From a checkpoint of a small mixture-of-experts model trained on Wikipedia.
Experts: 48 experts in each of 13 layers, 80 GELU neurons an expert.
Below are experts of layer 10 (counted from 0) of a mixture-of-experts language model. Rows are named down (a neuron's output weights, with its number) and show model dimensions 288-383. Each number is 128 + 32 x the weight over its row's rms, rounded and kept within 0 to 255. Numbers have three digits each.
Before each expert's rows: "comes before" lists some tokens at least twice as common just after its tokens as in all text. This comes from a sample of Wikipedia text that the model never trained on. Tokens count by the router's weight.

# expert 6
comes before: "\"", ",", " of", " and", " (", "\n"
down0:211169160109078093140188109169095120118073229112098120122160145147157131103098135105146045117145129146122120139066113199095165107155129116141124151130183136112133124167149128061155085160168153133114127135147146125063109109130151126101103119164145131100129103151127162153101154058105174119
down1:128117068144172128096026144137141092093147159093151151144104116153079175116119162131116126131109103190084126125160133155160090145110082185194102089177142174096133113120087181144171185194153134150156126082094159213109146098132173113061150115095125172147125168125130095157067189181112119164
down2:136132164073121119086137134102149105175118116132182164137089110130108141162098173168127145117136116167122151117071162088127197155111129180141088085145139098149111054131152130151111128073149121200097122079114146141088097140101141146132048066129080207172140144099122107101112142136152126059

# expert 35
comes before: " ", " (", " W", " L", " New", " University"
down0:154134177142146128164135119146075127150144086193183172132097090154135109143134167121108147071181160141104145036060138090152113093113189100144137113150113112109126168128128141126139157136122196081106148085133124178103137168083152124122143178123141092140130192124137083161130149076091133169
down1:144131101123156126150084162093127183156059082176141134131099125102154135166073129165073136141135111126158146109064135120159134093149142161219092123140082105105109143177108142121115159107124167149174128137097123082101100137102095057169191117098173112111121127149174154125070158132069198150
down2:159193097171159156160145133103091148120136107110074152159105115178138172150165128137182059169072069167150089156137119148117152110137116135109141117167065209165159113146111142188075073077179124204170110116171135152106061146175154138080070137108109136073128079135105115130083143169152089163

# expert 9
comes before: " the", " a", " to", " an", " his", " their"
down0:170106185139101111175169187128131058123131137132065148160156091144117135122163052182150181133121142105133125106109089166179082152125121080151150217188175122143178146105117117135093127161128099138109189164082117158098122111171097141159108082138087158153143166116104131076139165117116155105
down1:119107144133109041170124192147089149103128202096162111172131139095113132105131180093056120115211152139113137115118130082109095120120118083147108160161173127069144201101108125118137115097209166141113107099161178180115132128113072169138140101076116148115119142074135118107120148119131154135
down2:152122127120126160086123125107158109143140131150142125094135182089142162097094102122154200181127112117108120122134146109111108059136015176128178146082122106186152131106140103107166099112173097111111103125133060124106104141101161102105123159116102123132096109122120173153121165048110171114

# expert 12
comes before: " |", ".", " |\n", ";", "|", " |\n\n"
down0:132114148180126159164152112170140124134111220066124167114128142162117146056084105108130092101054125143058083162147143180080105083160097137079169142167120169106114117156145095100160102130117146114085138122119110164131114095141083132087102103155184172177140146160149180162169125179084180076
down1:103118116165114126141127109136101132156097166184060157106176071148136129114158137179143145113116102140140156094142137141123101170103150174204183185104166161159141148140123146138151102124115170156135124074118141132169107140207132143127094160127066136125107118107114110144130123180086160077
down2:107166164097121111179168092122115133103099142195152149100124127137123105096174098156119098135079143129168139151164073219083191133130114116097135110128121152061084150107141139076134159143159114070120095114129076036089178129128115171152129151177121076116133071101121167127154139178174155090

# expert 14
comes before: ",", ".", " and", "'s", " to", " of"
down0:126135147129122099133119110078121108040101101191095164121155161162130091107153148103181120109138135130088107116097109165122166106113201130126100105105116095126149133144162114112207110094143172134109105106134106175185128166173123153162061121138065130118145060156151125095146070119161116121
down1:165137167169117127141127098124147083169174108066123111127159140117135112075116103132149162163064104117159135189171102162150139124129120128166108075139147142143082150101153142134149143062157095131225178221120117104105102123120102130151133119089159166138184136143129120126169144101168192121
down2:152143128126108097142100128081128081098150133078101089104134123127110104162085155135206171081159128163132150094157112174112158109100122135162135139105154090151122127144127145186175141116065117142145120088095097096117129118156137125191087225174146073122123123144121141056096103151075138127

# expert 41
comes before: " |", " (", " |\n", " and", " is", " =\n\n"
down0:153151174098123095144134176134118175117073162143134090171076120172073149141175146145153114170146153119097142127161114090187066107110093089124154116164058086133126109119129109000160177121159075084165115184177110163100118120112169173148157136129107114103139105076170190126147134084154152131
down1:093042123159162084153071101136176160137089183132090165151073138151127091104103108143155154121088123107134146088155060070084170142156055135114075114154134136123106156168097082135147144049111137108112178057122113075165097204133097092035120100171131145083091104155128108155175152136139135106
down2:126163159146153125092129125116132157093193115181146205088129157085093127090159123135113168113124137040115139139135097165118069150136158112123096169159104125191079084163146132087157155162116111105197157167097164122120126169129153127092145113109132124126136145186128111157087171167122101125

# expert 15
comes before: " ", " \"", " The", " Yes", " No", " Title"
down0:160161145118204122121134167142117118146137127084112090117066154169108146117143117093222089123167108105117166152150107194134148112109114164145175095121144201138079173084182070098128083114121076127138161160091136122118197122127142160160241180080125085197106204123097154140147109111095078094
down1:107156200122137110114107140102111131114176143112150108177139166107159165128158139179133104141107114154092124132105139087137135154090147117118107144121114151068107162067168137085110164082115115167088117153105130127169108171123121151151106115097187134110100162088092111092111083134081090110
down2:098111132125133107112178099130184154159160122125131133083173097171081107101114203116076117142068131154160125112161127116157173141075129071117130084134138062136143125167142175167161138131143079182158129153163134050137106133112136151130165079140150105101170149134101118143084089135084146144

# expert 47
comes before: ",", "–", ".", "s", "0", ".\n\n"
down0:120171171149082145136156090095139134184112117084084114177115122115148101134124046149132140142132126152156159128179113071112139153161159115095109163121079116151052159125153143142159167085067087163125148107157078099132163063100096172148118127100147149096145141122148105096126139088139146137
down1:131091197110153165186157105162132147121138119122119102149169096088133189104116117127140144140084143138132100158127080172152176199148101163139133168099148123072100078144086103153108066160117086139117122152151214194139172125192142156123139184124103108168100125137088154143145153140131085125
down2:108135165135125043146129165135162172092137104166083117142188180099141179133121162103141101094110181183144117130152117127169053154143128201063154104123128107176162063145121163168144135167186075143238113159113137100129183167098119118127072119109127140101131135094154136151169102096124106132

# expert 36
comes before: " ", " The", " It", " He", " In", " This"
down0:141130132162123106122136156126170085160184165096077128095165120161134173068069170090147093158161166122078118180108128132143126137093100145063162147148105153098193149121160107114138101136143130142099155120120121046093088108085201159084075129157111114145132164073117139109133112142151133130
down1:097133115184190087188152112149153130138108186091130139104127115050169093173136085124111131164119196119165104137176129133129097124080168131192132124139160184135103141110110142176141143171055121157100110109136123078194104123086151127138152136146143133084110141095144162170138131103132110087
down2:092130130126089138168179187144076142077115139148126108160163162163118089047161108146168128146049107176156115150124047129158095116178133109152153158114222050166152143136088077055119162098120088101101188100126122042131080099179096176166074136180122086101123124136085100155152131141104102106

# expert 31
comes before: " ", " be", " have", " %", " —", " Notes"
down0:140143063114076135155140100172177168120097109160102096110196118153173203120138144092160124099135128144120175150136176138124162124134122124065080120110172119145146139123121093110126115108120107106140104083168179090090098119124120121116108147153119105114081064086141188172113110111108116165
down1:125206169098125139134107137111136145099099118110090156133116182140187123128169103118121151100133118077091137082172089134110180161093131105124136073197136148150137119115082156136115092104140087114111092165162202186140077108133136171154134154075082109099145087151143121154152196114108101069
down2:153103110155103124133146134188087096168125124130127134147161161138136092119096137119143096179109150148100179094224127063119125125151102098142125139103084135157091134082148103060152101174131122086131072134095146088116114129129080069128121154148174143085107073157122134118122137161069131147

# expert 4
comes before: " the", " a", " his", " an", " her", " been"
down0:103160116136085121132144059172117142164159097160121131179137163126041069132110068123123116134127132118164102140052139080138173152092098156140147113113102129113205125113100065141150161167127127134143107135165159099104087167098150135148122132119189128109120149120120148100106099118161117009
down1:098146130117137183120113196128136105123112134149159094151117090095095087148072127182114075136099139141175139173090094087064094116145150132110112164119136117074083069143129172110144122136176131100165107142156132117146165159100059160137080118094138084139130172161090119174157124149117153082
down2:122080165100118121128149126098118138100184084167181133133167110105160121099159080127110180121129105092171081083172085126123131184107116105111155151203137142112108084128103090095138206154140172098087084141148149141081170144168144141103111101100111151090120156162098081091098146142133155113

# expert 29
comes before: " of", " and", "==\n", " for", " at", "ing"
down0:143163117104140146089158161146143144106161078164161101103137123139033143190106063131088136079107115174140091098111115085171146104145056142139104118146096125053129111123156153165104132187107196115146133106116146076080093129089114106118129136175123149136131152148082136173115103119109142097
down1:200080187113118040173155113082152143158095133178118150119094129148094150122124162129121080127154109129164112124199144156103132143127201161121130169151157182142135125100141053089140164148087121143147106119137119158101123134151183102099199073193154153103205103137116089149124060131159129111
down2:147172183123173136193085101069107138122124141123157140095103129136087108088062207129197154084126150104124085126153175182062136052167135145132169145185141113119105141135132084138140084136122103136118146109149166112141111111205088118132122148124097133131118151143110182118111164137099124154

# expert 37
comes before: " was", " is", " were", " of", " are", " |"
down0:173140068145114135195144137180108065166172147161089122138104190162188127126113099138223153092107124170124122091135094144087178146166119099167169150095151121093149105116091095164128064081110129021147155092105156157102083120059150105114104081102135103117140149142142108071092180159161102145
down1:137159087165065154059149154101103124123099156101194091117140118097097105144096120108091171174144137151118170097184105142071113191119091086120080106120142119111123117174147083119131112153138138147170165151153125170124120082137147155097108154147157143085113166083122167112115197164115063105
down2:155109088121121051129155151119108076118077103081145171187118127133115108175100118150163164197159121095166102106144113167177161123112071160100205084141101119129112134075090103077121180176129126079121127119118119142149140120133053189121179091120156133169109067148131090117063090202163095127

# expert 23
comes before: " the", "|", " a", " his", " St", " The"
down0:169083119149107132172117104121063139075135123128107112097077159115082177139039130152077065128164136159171108093165124138147179134151124111136134096072095166143106109164106161138107106121145107159145117079114168149132124175146101150087088159078129166136137134087134101099137143118134138146
down1:110128163104154088137146108108065088151146089183108108153171102161138105124142129052139091112132111074165114141134104170111087144139141101112101138111107127129232075147143099202127131112079088217147098145157151152086149119134144074120134113112092156085135112105124091144087139159156130167
down2:118138085141066127147131160159149143171153118119146129126142161122125161071138076158149165107117130166138090112140200113145122094095110155158089089080158131170043153137142105058182106106078127053140123105173098060156084110137132146136144174095164161127102132087130103050096098158122066171

# expert 32
comes before: "==", "The", "In", "===", "-", "On"
down0:142155153149160142104092103138103195117159156102173126114086149107187124132087075098070148192144151104113133084154134205128130095095144155098180140135078164075116102154086087129087086157130106159175135116106187179100105175134134088106066105137119165146113141124131157133103083143138119140
down1:132084067085151116106121140131057138132129103114102092115130148155081069083142139169075148129120195142125091132151111177108118133144132099166134138135183170074124116101161181034140164140157132087075085147152106090132109140152053132163126170123168147144160099155118146132194125136159065185
down2:138104162164169163064180102191131114129137120133111084128114182141162116147144130122124067112150203087164129167138073154126144062144105103172134089131123149092143149104111120103136106127083150119113073090165165153152116120176141183179163102116178120122141139101059127135097141161148155121

# expert 45
comes before: " the", " a", " \"", " it", " an", " that"
down0:163127131103105028122096127135108114145107159146152155175140129139139149080174137101135167111109092063153124132136094163090141155112131126135118147169142160110181140116136188082099126085083092150116152064115113161127078172124123124125131173209138097171093117142147188124138107116079164103
down1:119160109080140147232132141129197200102169104101140090093168101110118113137126133176094064157165102081170122042149139060130162132120115112136111154144117133163128149107100135021129151130181152134133159108109093136132164184148092104137192195080153117150123116182139179169110135112107172125
down2:177140095107088128150170182136074201120063078143161097131148098095109189116130136198087153160108058171163105163112085102139169112139143100145103149132078116161161179103155053101169129139088131116125084159112111104117127065103117162117079109170139172113154106137135158103123118151153171191

# expert 17
comes before: " of", ",", ".", " and", ".\n\n", " II"
down0:154133162110201145077136130138134113053119130072093185154095066136110098139099095149161131107163102107112166127111155105113089083111099149082149116148155137145126086108212144083131123122121119077164131121109120137119152140142126114138117156082137093142079148119065142150122159062169088159
down1:113181192138116154092200160147085126109211096115070116164122167108131123119139116094120146136118110126142193172092110122124118125103123084140121119129147128145137142144117107237119099098119196121094125139126142156163098113103124141097151120137108113172083173147095084122150128103103144077
down2:119160066099146114107133122142096170188176114150118119097115073132032102122120169134151116112132135139178129096134087126057134164088115124098119140108101164130123119094108058049179182163125163082121118149132129126139148104168185114163126130139135153105176112132111175074092147095150141142

# expert 5
comes before: " |", ",", ".", " (", ";", "\""
down0:160154114125060153156135084180134123135165146118106126086147153167152129145083134153160091186115154132147134122140142123078177170096085093066150093128138215097117096049140084069171119130140134050195131142079081134139149093150121143117137151110114160130119147171126161172086113092085114166
down1:095147127146120083185148141133183098106128106096091106123105104046124099143136128130135112093149105155094085132098134126145145224083121100090096096128150117166221111164152148193123115171148109174121166159190095138100160197148138155144173109160087077145083144133150141139119062142141124110
down2:147104136057127155165161062177094148135147095150089126117120122086106176119122126104170117105078148162133178131118115154128100149191119173177118189180156151141078108116110136077165113108152088143167128087136165097110061161087143175042133118097111173101125137106213091176114183147113124176

# expert 11
comes before: " to", " in", " by", " as", " on", " from"
down0:091161123145160101147127136134103150111132155180132106126177158143090114161174125127186101128115129066151118140112215148106106120089150125129175156185194167106130135158091095126109060099156173167132087114088107160081164162083135130068173084120163107102127108212104128064152124137157126102
down1:090182147091132068127095135064115136126126177130132086159169147162184165106068094215152101131144156159097128090183114111099110157082116110121065254148108152142130180128140132110138125141165152155166143204111177153144147077120100129166132063164109137080133106057119134115164122136129130146
down2:176090119148140099107112081123165126137114064118107200105139091106134074109111062095105159127098209117159098111136089140085178127120135185118129140128111120184157157144088112066142154170101056048129158141130083081112168078098171109120115163146180105112120103038123167083098160187135127090

# expert 25
comes before: ")", " |", ")\n", ".", " |\n", "}"
down0:095087166141116128136182191171120107129121116164135099087096166134147146135159083079155095157166078057094096130171146117160153122097165096125103123124177134109154140130105132097130128106130146123161143135144097116170076183152144098146121185122055139149134128147153123167129094129155131061
down1:135093151118083154162097115138197150084124126049128129117166088111123092162133200165103115095150080121106158130141127107167181120113123139119113050125124137109138155136125097089152145122119140022074139177111112071113115117157115106147123147133111141125122125097178133152113123125160138138
down2:125157107150121145139175063177138123135037160122123125132083151133178134132120098123129140122150151140148145136123139103158070131102119161104084152078234182191081068136113096188121141111134147146158087039147127162162082062103120095140169127135113110158081156100119129059073160067147139154

# expert 28
comes before: "9", "7", "8", "5", "6", "\n"
down0:167050128139122144118113133098097175116098095095171132130163095102138104096103136109079117109170128095155153184131151170096161098187133105134084151078134081135098115138068080068142136092093141056105140094105109104113125091135098164136119097127128126109128113116117161194077183153104152141
down1:075139093113126103125132124121128121072100072134137144172127171118109163123122103114150115126121094128040136156139108095157105154166152120145130174113071119153179140070090123196127071140132112183152130163176139161123143191179068097107150154111119177125152119207112077128143097147102121141
down2:138139180066102080123069212136158166142168075143140156110138152096150085151139056145090159193139111114175116121068134090124112177135160117124167121171145124133124116061170096134129139094089132122060143128094125146096162122175091137110104168128139128112129138105141126153116120107127142162

# expert 46
comes before: "201", "1", "200", "2", "3", "202"
down0:156173124155112118110102088111107127125161143160107157167166125063198139044104112077114102144137212124085137137104145145137156132144127140104151108093161189105172082120040074088151157135133128114131096110130114119112116185169121149118045105094141109149173160112129128116128158079123141059
down1:120177209131137184138137072151099097114167156101127117096150090082090136219064203136100104126095125110128170168101150057120138123101154054120145083119088101165111089109119156154091168169111124143137106132117169114196117130168151092120138097118126138109115153124045140121185103163119139071
down2:165119141110127154105147142147160217226106110106120097127099156144101117150128138097091170124070132092125174181128138197109144081082088175143139128122164114151097146141153129032125125182164132194137167071116109131164102104108147097087169110153108098163162105107171097153156146113100135130

# expert 18
comes before: " and", " the", " which", " he", " but", "000"
down0:120174135158071123131117169127081145101117143130179113106153155141107158151143093192141124134123174088138147109121162178106059118081104142140141114164226128135110139148126144036123149114118175073168119111085164121107137157115151120074118082164076148150125078066122097117099113161103122182
down1:148149063115201142096085164158144015137105093120103182116133106126183114183124169091194139160134119128120173132114095136101090096115150159120094100176120140106154087089185105057158119155123141141146139142162127136025076093141073131144175153102146138132102105176184104144132094109129154094
down2:100169125106152140113146091046110220128083125094147128123104125090134134123128087143110073130090111162137092167220161141181100139106146110123126119138114130096067137106111159108161087105160179131117117081178123168122117111086053150120108128174172071161117098110094128162151118114168178158

# expert 1
comes before: ":", " ", "\n", " Animalia", " UTC", " List"
down0:162109118151171114077170139094144138112155042100112187137127091148120069166134062128125114106167113128156119116146077149161141159120152118087119105148120076120061102116131129097121116115117153077169086186124079155148154163094071120164172132157170160081121052160170121159077096121107142162
down1:127105169094093117107135076109194095111092174181139132158110150149145116147094131132132161092096082100156185138136127108127133112190106184135100139119120187162168132077101107160158151102108120152076091116107174146103082197188062100128119094098098081107096139097164125099176159137109108135
down2:116079076128157076091157150122109154131137110124159167146128137065147140123162118181078128108160160126098101108095119090134169131125151099130116125125122126123158133159093121152126154148133098169147194092129122108101133141119151106149175127140108178096128128136114105110083147136082081137

# expert 27
comes before: ".", "°N", ")", "″N", "°W", " ("
down0:094120127146086092161116106093125169152144154069110095116120127116134178121154114124118055116177177191124131121153183149144167098094122122164137129065114141127149178129149111154094110100128148123089091099133143151157048126131140113106150136117143127133134143150102075150167135134120141149
down1:128174079157035095110134092141114174132093155127133126117196173155114120152166108165151110185126158116143081163141112120171177105133113088094004143127115120187139126139109119142136131080160131098137111106131142160068116092111138148141151168134128064140144105137192076075126149172144129120
down2:131145158137122057134172060149125131159142129099150137123114162112166088155134168110100163116191153166073116129117110219089130114152137109175118164154111153091094128164133118183148119170126075070123144187175144145093126150101144185144085091138189133106132104115139126124115138160148091091

# expert 10
comes before: " the", " ", " a", " his", " this", " office"
down0:119167135162158064102169115121074211067120120151176141126099150149139130182059132142136167180170085175102067093174084142167164123101195160136081127119026096142135130140137141071110170090103143125058138134161120173185099159072151122084131118090156079152149131117105148078127098131106149166
down1:171083095158151092133137129185150144125188112154097123107074114142105160110146139092158124093102131121122173139128157154106150106093099076116167092118185110059120115101143116093169144115116102167129195143152137102143100144116109181127134142184112132196108150160141111170146121134130120115
down2:097142146134087079123143066145158125132154094111134133155116134107089132102155123183101143097173142124163141109161130144106119153166108068118193171105107072117102069129093115082124148105105073139130137106113143161150104174048162091136110157121118135188142072115140104062101109121144188108

# expert 30
comes before: "|", "-", "0", "1", "2", "3"
down0:135091163132089168137120131185112151116171152143161198077120149141057124096096117154186134127169154064129090102114132125148142110179107122067102133114096098155168104135107170085135126159105139160120113179146140141130118101069181095189110139135159116134144094139089127082141049092103145118
down1:096103139165104112169134121084103121117106138127170116087155145144121127116160133104101138114099109088145126067113126068121125132125114095090102148116126124140187093139128128255176137085175096165145121105160088070099044141110119091126142102121115180148069131091083163130116153103122123115
down2:103130145133148184094162216134123112149088168084146181083128089130146072131161123116129120189191106128118126136102142179097164158146128200174150109096057130107153102089167127127190169152104094085113046144112124092128084160105125145123112143142200168078079135118145138159122142174091135139

# expert 16
comes before: ",", ".", "\n", " and", " (", ".\n\n"
down0:117168155144147088179118162122079176121097087124112100141108093148115110100078123096190144055153059118124065133108115138153094125168125112105164107066106159125147120127090167115134152130101170137048123103090155115145198146142167157102103133114134148167124167118134107139181148116115147145
down1:116166149147131121081148121127103108150139141124181147156136187153063111175168171138173075085145115095136173080115106158159148091139106113106158141119160190127156156171133115192163117144113144139165155069148108144116067132140187129099115147076103106139104101105148130108167156098148093125
down2:127093094137121066126074133174118143158117079154101130111200180165190151107142093117089160158089142108129122123125163082185172145096122077136140127078169130083143085088144141083123131122144118108186102138098128085161179139214137155161091174089169093151116133145151197072086085159118146132

# expert 33
comes before: "-", " |", "=", ":", "|", "=="
down0:124167157141141142152095144112118143190088161112189113060165135098092074146133073145128126159124146145171126136081154146091090147093163163131085153132153081123150109116108145126129125055134174105138148173133181160110093140181192152201108098127122146081156159080193137131110164090134118144
down1:103109167117170183092111093183156135188168105142129123144122156117147137015148130120112085149149163088172132089144115144132064169120124121072069137118135125135073088121119151077081099150068112124142098160134152138110158198184119114115109151160158163172131109118123147133063113165145124063
down2:133083087138119110120132072069081159106155169111104197163172138181076139113100126155180124141134135088164136097125175153138132144149115097107191104095195098131144129121188094083067091097153097034106192134094104128144206110167091151081111127118133136122152121148118084131173123125149181122